config.toml
d_expert = 320
balance_bias = false
head_dim = 32
norm_place = "pre"
positions = "alibi"
attn_scale = 0.177
init_std_down = 0.00781
lr_head = 0.00844
warmup_steps = 200
decay_fraction = 1.0
final_lr_fraction = 0.0
seq_len = 512
Below are experts of layer 8 (counted from 0) of a mixture-of-experts language model. Rows are named router (the router's row for the expert), up (a neuron's input weights, with its number) and show model dimensions 0-191. Each number is 500 + 50 x the weight over its row's rms, rounded and kept within 0 to 999. Numbers have three digits each.
After each expert's rows: a language model's description of what the expert responds to. This comes from a sample of Wikipedia text that the model never trained on.

# expert 0
router:527484445533463482540549421464519544537493543547488477501483516424492440575503489522571532485509424486415564494477435560479646425467553506552489525455463535500420508513545454541527471583472460479497389488429465526431521370509534477496504468545419527528487561433540525518456558442502502516525564430524587508467589477497478567470528461481416528497557542498579576569533422539462544482550521494555459545534480477519477512501531409455443538522426533459453592417504470528436403572540498453457512540570528466573591437465465516560479490522514467461465548647436546487402393612508519421
up1:469481438477551451511436421409527484528499466486478470409479517490432453511621510471469551531586473489458590393548499441449550462568464471509445471459549553498486511577522521446442567644497549486514520489493541398521535484511452510545545562569493481510619571567553448483462532545494472520522470429472459538492534530525478408462558461463477526522452502329486522462526505544480512511475511461506496518455419481525523536629473460583525507481505465522508509305570487461508576500555451456545492462479551391443390444492532440502465492542474465466528473595540427492455551458516528462
It responds to: Opening pieces of words and names that need a suffix to finish, such as Cor, Val, Col, Serv(e), Barr(y), Honor(ary).

# expert 16
router:508525567536507497523453538500445567434546487533448425497491473494507445481460516442472551579530443455505462465476473526581567385507502422382478571517558498546364458447533486497503420584413474491516455497442521410462512521560521502520540540465557626492616491501443466507495538538500522472548490510471521516500559411494437469498525426536467613509534483415506570481532529517463488465516465589582585402541454443553460508501504452510448526509554513575525503380486473434491496555519536507544516538504427582467470476353539552443522405540498572541443487576368448466489477519489515572
up1:550518365512439577475485570492455513450489429423429525497517523431483533534564544527418453510492498413489508451526575497505476451416562497456447503608484479533397562568523540476622543499618498509467527523386544440456438487467511482514449393561463611505577475547495512481527496526521489495528506472541476455616530509575471450561492470520539528534484542411499632458439568519541472520549520543474523490536491424436463502500491496569489481488481564513388495450460545482437447470508535484449490506572541561506532509432504393468435471460592459568522591424437436497523453477525426433
It responds to: The space or first digit that opens a numeric value in tables and lists, such as | 15, ; 6; and scores like 4–3.

# expert 27
router:527539545500494501535574540508618550465466482538503602556450548557569417530409500517545455597550472432485510498516438483479550368490461525462482513559460497412461520427461593506535514550520550502484440500402565434565431476570487473502617559521464536507461554463473512507514493505440521586506483472529473466506488521466479528505548474551473507562449501434527486558548534547584453536494496494505570503485502517506500526482518438547459617456552450543514612500423421478451439523542521441521530544508605519654554447422554465503461496497464555392479535534404475535452388620467442529
up1:578565464485507422435513425454503486592489537522544532518535465453526604598614464498520416602511510571477465461547523486525470502548561483555555534527473468527406435540585509470521589520524550503445511552525514500451502411548569486492507454467514438523561501527495480410552569501500599456420482441430526476565486553532480623513542430442419517494590502493377519529533532549535618504546415502467558528488510514575529471529517557517535510562475446615513505578459482520433496491400470472491489586589525425469498443541486552528594470451516508502429592528531419541446552488473524497
It responds to: Table cell pipes and separator rows starting rows, plus prepositions like in, on, along, until in prose.

# expert 28
router:471544471551475566484556448528461507491549562551469476557548565496532457495481471494456453481493480476525610473463465483509560426505534445529384422569467560555455540495486485589576562528532493546537477498453423420424485509541480547503540485580517491484503520476522413522444479527488466492571489467432517553477422415473531543476567328446505595478548596478478577494506493563581482528592486585433519530485446426504450517446474509453415586441492512588502601472522503557436406479534412496478551486484583425485502511593553557460535527619495536430437468472411499492449460546508570474
up1:516468494476421476480522388459586590553455500599493476453538531517370442570541464482497518555492537532466581507514529490510552472388507532471491555487526526569495524469460461485582574503497394510554529464476492516394509565516525461471479461549473467536511620577585446503473543486420500557551439478555549482490538498477456525531414464509512454470444608401426539485560509486527473515521447488435555552536454542519507482481548478476526426524525569517496554504527615601412519517550489414547540517535476403537460483455492500525571388506476586414497395473502457580600502477416436467
It responds to: First pieces of words after a space, often prefixes like re, con, ex, pro and ac, as in 'ac'credited and 'non'-be.

# expert 14
router:485528550630403480520475395527554504459406411535478444499433485532524533505480508491476520535612422443454511431520425531506519516489454500520482474433488527419434468457514575497547438462556478487470443447465520546505422410520578542461502523523504563459522498487466478430512514459514576470549501501431493471489463375544574531409589472553500584465506500531522549638436538577496508407562518465473463506526511528525495567590604516458415517537418503492546516497516520445484479551547507456471543544406425543628600457548458505524546455469455506456412481504480592472475462612454499515
up1:558407512424509519441492452554530564450505652457525498517534491540404509500526591442465525498532443517514640401407475497496490520511515595528607510574525547525473477556507486491561458524529523436482423547521506507528484571425521492532572469536406520462418524498478575527513462426500500508497483497380573451442396451411537463494404560551506417502510498502524438450588479454435412469543422455489528462471486576541452453536573391521423545484483479548546413540492459487477422479533549509452489532503546480591400424485538500540487473533458548536530480458520521402464467493543515521
It responds to: General nouns right after the, a or his, such as film, season, series, government, community, and the plural s ending.

# expert 9
router:480519475525500521506533492516536552486420419491513499466424574410500529505470439528502457539519437465513494516428471506526522451557486468457464585558438464482484434649475608508545497565548480561436548485478561473529470503532502483591556572614519614578487515492498572429531452511502496553607435464444455495379573443432486600516515488558455500471435486542457572529547552522510571499436485560544455435504476477576437542624573494469552488517518561570513496553481482555446416474548471471619544527542516578537450494608572531474506475600417524495472492528516454548525543451474534444
up1:490453482466496473471417583397561485446500513470515590508488466516432488539529496545445394525482502529440522448480573470554437514514420494557508509558415470568532471599503402471483487466497462478517416504510506335497507512500466410527606445612440557460511559495487522523547437471525451491546474575450499457506404515504494582497408500455594450522391464543525423490496532470502465445465569563593557474470482509527509489523581476524472479568404457517518591558457537575495448511449448493506445514469536467522515551457498474462652547518423464471480516545504522504516561570480374427
It responds to: Single digits inside numbers, dates, measurements, scores and table figures, such as 2'1' metres, 1'0'0 m, 170,'4'62.

# expert 25
router:553639602521504512552478516531545525397457467558491568464418594512454472529342442494435478543518430371528472585461453537479494458505470518523529470526515552489542471511449492540497418491592526526414462483471544501474523581536517507578552455549517555523581536508441569579429494484462525517560441545514467627525527460447530405449563370511438562509487556461443508472541429561493517457553539507513443480436565512478550532430463450534451513485496483585469546432484463537507454478550527517519620528441587451500528444542499502583475535562482454487529571558464495465540478451462554538
up1:447498528486537528558472459577539457523517486648583545460553459416531448540503413611570500559565391542520506562552455494510466501448563554445456459477467496417525508490549503414523443499478340502519517507557480531453528443537514444482548495412567493459421500551514534432556516493447450493529491503457469538607516573525394506465425552467498544581452496550581546594565530510559531532453510509462549484500543378622425518493493546422519567488537476517479460410439513460508475549462506475537547487445346521606485507489489514426473515498489561473511529472488494466537534507468470552
It responds to: Of, and, as and by inside names and list entries, like Peer of the realm, Silver Legion of America and cast listings "X as Y".

# expert 20
router:409519444493503480540467437550520523436454490527504519505456445529512546498522503546559507543573526496519613490465526540557540538575472467469481415458516503517439410465514513581464559525509490580527462377459460417605503485582526535577491475572527500457512511509560490449478542386519552601532422551441459437532553435572520535487530499638466479396514605491478436549527515536547518501656523478562468536574386540465490562481556410452527536582458477557525493476486412572491467471488389528559537479577513484484539513452495568501515493532454472421488471536493450573535438535500579486
up12:534430499444498486535392461497520515447617465530585540490470601542488462487420528521528467485515454609516497439492435483500421481611546477446523504670547482459479490537496440542552514556530511455534574518598549473427446414474498554481583392507489505521547551544543516518473427550446523522440526539441526544454531548457550547380532406503514565535526512578550544528426507463497543449514503484457488542498464504410491387491489518549411568541582551399439492545488460531498449523492541551565440476614469507503487566500518529486583574502444504522543545505451453534436430499526574540
It responds to: Word pieces inside lowercase words, often technical or rare, such as qu-art-et, po-ach-er, thio-gu-anylyl, d-rum-s.

# expert 19
router:472591525484575484547545496465412568549490451557489572460389473451577527526502412565546452638510378452605455517521433526534466460519463494483494595508488500451514490495472501561497475490580552565466426461463463526491509546564486462502590430539494530549502523500553599493503628473452616630573476476528483478527529401422507543491467434535604506486487462493475450524446447614416524490514432571529512512519519429473526517456490518514490551583529509505553539497434490469524483476472439589577551556482556466537509474480573565518440403473459489512449498486497585485457422505438498459
up1:573503521561486503569575497558444489508464501514497456499408596473473501528537539502546577467498443525547527492513514466509602588483520526496460476534548475484509439462530490485442457471464480440421363558428424595480551464488626531470485521561546396461489521486517482404531529364493460549488568506562513529523537513578535446515480565406578522438494495554550540458472480491419454546565562482483495442513502460473507548527419489542449498543353554515550457548432457499434426498426480511423471463434487452440521575516474465468535501506602475514445613555434631479469462565477486469
It responds to: Pipe separators between table cells, especially after a name or number, plus closing parentheses and semicolons, such as Team | United States.

# expert 4
router:484469454541468588507569378493473548532407477474537565509499547370528479558503528488419416471523459415496565501495409460497439478503494418494498467530520449560416548517487451482552500586564556497412413484478476479444490447515547459535576491582429542499567527474466549471549514487551604495524415526423504510468501502425479556520564357493596494494558514480503551446549531558586519447530518575519608503449525517558471478574566467576496473529592490577492526502470504584467500429478456430452477528474485551445583410486518548463525432488423552498484509429498531521469492630474562493
up1:526519486629453507435550458466419463461527456458476583515436417564527472540522520517478517562495467439511502496596506537494448599497535522548456492486447548513475513538511486588442648527535467533547501515524547560522494550362484499488545484562573486510507489455526548529494510497456539470553470384560474478588460492469552450445422485490481495477461469562602472520482440610561501545474395493527475461522573465576431578465509535490452537514549561576507439445472477449558550472519575458581541510517606496568398432632433449524523525523529461494570473572555421456427484471501564475
It responds to: Line breaks, section heading markers (==, ===), opening parentheses and table pipes in infobox lists and tables, such as See also and Personal information.

# expert 24
router:521557588496559588595564554432520564465508376538523557493464535480514471508494525527472533527516495464445521396497413544565528507531450508543443605490568531505477588485435605540559444518535462526515389439483514514492509522632478443550555484510455541500418460395492523501508535499529458491568437514481464583517427514455521486538530503607492570471485556470402490486466549519423629462524537525544558493444495512571452486431554416489532611427430512460505545538501446443518469528473451495490592527463526514519548430519584594521575494554382522424458453506471520540460504545459495473
up1:428548540463561627516592432435525546522531461586496597515502485453511489505520524497478492499500512477468556563510537462446509495516501467494376527552438458434461537562605465534544428537609490417520473384463531460511519498468522570447564514487459539502465444416500550528489507531518481519567436507532493518483399531532505478487557516514563454524482509546413596537366594433453556565565575519474487423493371502474462476468517497526511536529525544487475525564499442451458532506552452522481485582509502456476429472487488576452477587576458508464523408417493539534353463498486624439
It responds to: Bytes of Thai, Japanese, Chinese and other non-Latin scripts, plus spaces and pieces inside foreign names.

# expert 26
router:573604543482431520513566450525510532431387528539498493525441589572500448533435402521488501490552454454532594524511518549541513428499467498446443472430586588578458487463493472518583562536549540581521526458459588461527505463509575516527612412507492589547471480432541519550448508484445465547507494544465541493479442526495555537429570417455584568532442544437501519507516493528502543489497456533514548553441420566571470511419490488531413592512497388522485579517439502488510454492560460478609589557448515507514473497541506561574523531499472580471475477450415520478484431537437597400
up1:494496492516511597550566497479470547459506508470340470378539512574524454504478642499510478550540614594418452428469489520433491545495470587497457550392446506520508449532516490465510528531603468489451446518452494468416547513514525504493559472450560598477394466519516472524501508475435504565528500486505478492545532478558487488561543448526419540474447613476488548534499536488456552485511441571510474507522547520462583520473502516508414560528558492495513453563543510514662526566557423499530509438527498492623494447584479558427393455431430546471492481545579495445459521465572508529
It responds to: Auxiliaries, main verbs and prepositions in running prose, such as was, has, been, would, to, in, at.

# expert 21
router:551437547494507491522465488459536511518496446563546549436470530520497522461437429504427497512543454507523511432369405525516548477520493542444563512545437552429431502515473476465541506468448534507486444501461428504571521464523560469570514552488527565518494478386464470526451574504467566540537424521461531565474357506499494517490504449516495498456436430432467505616491502527551530355518467528529470514433532404567508514467424564452470421488514438549500417510541511535391431492561486542519632604434491488610554417450492497553536484512436539551434559475465468471507595527499636528
up1:551517544546390515500470487570506472536511494472437482454377494495570487364511500519511514514587429496533467542473472492523453490371440586493564480529595524507554378466471431484482453479450538522533541538511550480519490411466431473550350493482520459464527556515538448485431448432449523523511495509413525538472467509474580569516519574521574541498605575499464455561431497500522484416497523457495579577520453427639586611482555539566549514501549503519493533523587527565504577505521509530471518536545494524543518540445565571359477472461483486466494507468452413558495496458473504476
It responds to: Tokens after line breaks starting section headings, infobox field labels and list dashes, such as ==, Political, Release, See, History.

# expert 22
router:501529577542448513548579460529506514466419504450521479454355564481460491445452481491466509572482463465439462427471451465432452503447546532441399575484533493439384501493520514508445488473590452560491335480426640453510489497536556472537557587474450549500583423454467560527503462529466500523536509415539467543474500403515511470500518446599578529513424526499486559482563544551486550497493505525561542579421518484420539520489488504547452470467451455517439509487522524473443471540471570516540529565528555579571518484458585546477520441473413578618485474498488453465486585618487514495
up1:521491499524495557538473462508546489533532466590478495521390502550512487481548457494507510401439412535373522429549458473554522559459525476472431485573581475481522390551472414587518364490490551482534552409460496533499491559565513483620553564444416445526522451483479480444496488496474556483514395502620403508439438456476491509492466517416527527528448489500456525450474491497537456436467546449462527545423499400451480412542491454465445511492409463533498473469494363510469572463500362504487434512539511447509441472521429463424489434397528557546472460512478469507526540521494589477
It responds to: Table header and summary words like Result, Winner, Total, Votes and points, plus digits of numbers and scores inside results tables.

# expert 8
router:497494496637414479499506507451609601506411460542521541500472479441521506574479485587532399525567407503468507475537489623479508516491406535478521418469560490523469528452518463580497488470548523489398450428500516476561469465567542525537547474487473549525554512421527590481546531434400491508535509474502408449479556444464557539496483554570502531416472518491569476531396511585518576377481513476578514507492447518554518542586436450482488468530432477523461462521387451433550501538411475463532480606484482542571524411470559442569531494521465435535520541594480510489461510508409492552
up12:438520551492439581537483421469486444498442460440473434438506503470466458544430443526472455559514493436492535518558518501544400521507552541446560490444478476517523414577352515459455493625587436474512395468486533517540585439500539474513481431455568513471461526527353473500472471468478559401452491420521568483502495534498476430567596516585511437447466497498488474426559491492502507532533487444441547551600525467418463522480476435499404476620514652460517489512434488454557458492488422445522593447482503502534526452483492402580549554494483509504503473480487520465477483571505456431
It responds to: Final pieces of surnames and place names, such as -ton, -ley, -ville, -ford, -shire, and words like Hill, River, City, Street.

# expert 2
router:514547663528447540606594446466602541511457472496483496481378546474517546526475499576494414568553439491547546579509476549480497491451448501486405503437496540457453510447493547517527423490552479563434452486482625509544500442540612522569590515550617579570499543442493568460435547461518476448551456483486520540461546419514522494461515450523544537466415524521511548512549507555495561455503497518481472479491535554600389563469571455513437469474508535531499564560476504440458458558533507478526612505493494475579452450487554555592519523539451507456442538501392541552557527540477557459
up1:502446495558536441475482464497432515443463399552462476419429467506565374526517407515618472479392516521495459537507514470529560529535491474516458419455526551447523432471546467506544491515559577550432449448595509478459577462484461503440548517458494476565614480551552467546445563449460534544510540506468489487485451477454541585435418485508457587436456628448415448471428536491461492489516478496510473490548499611489499477540443513545489505399487512553418482517494400554436511413504495566586438416541602541527376431448545553517471440497516477451517525558574516497541505549482512540
It responds to: Last digit of four-digit years in ranges and dates, such as 2004–2005 or (1925–1966), plus past participles like released, based, published.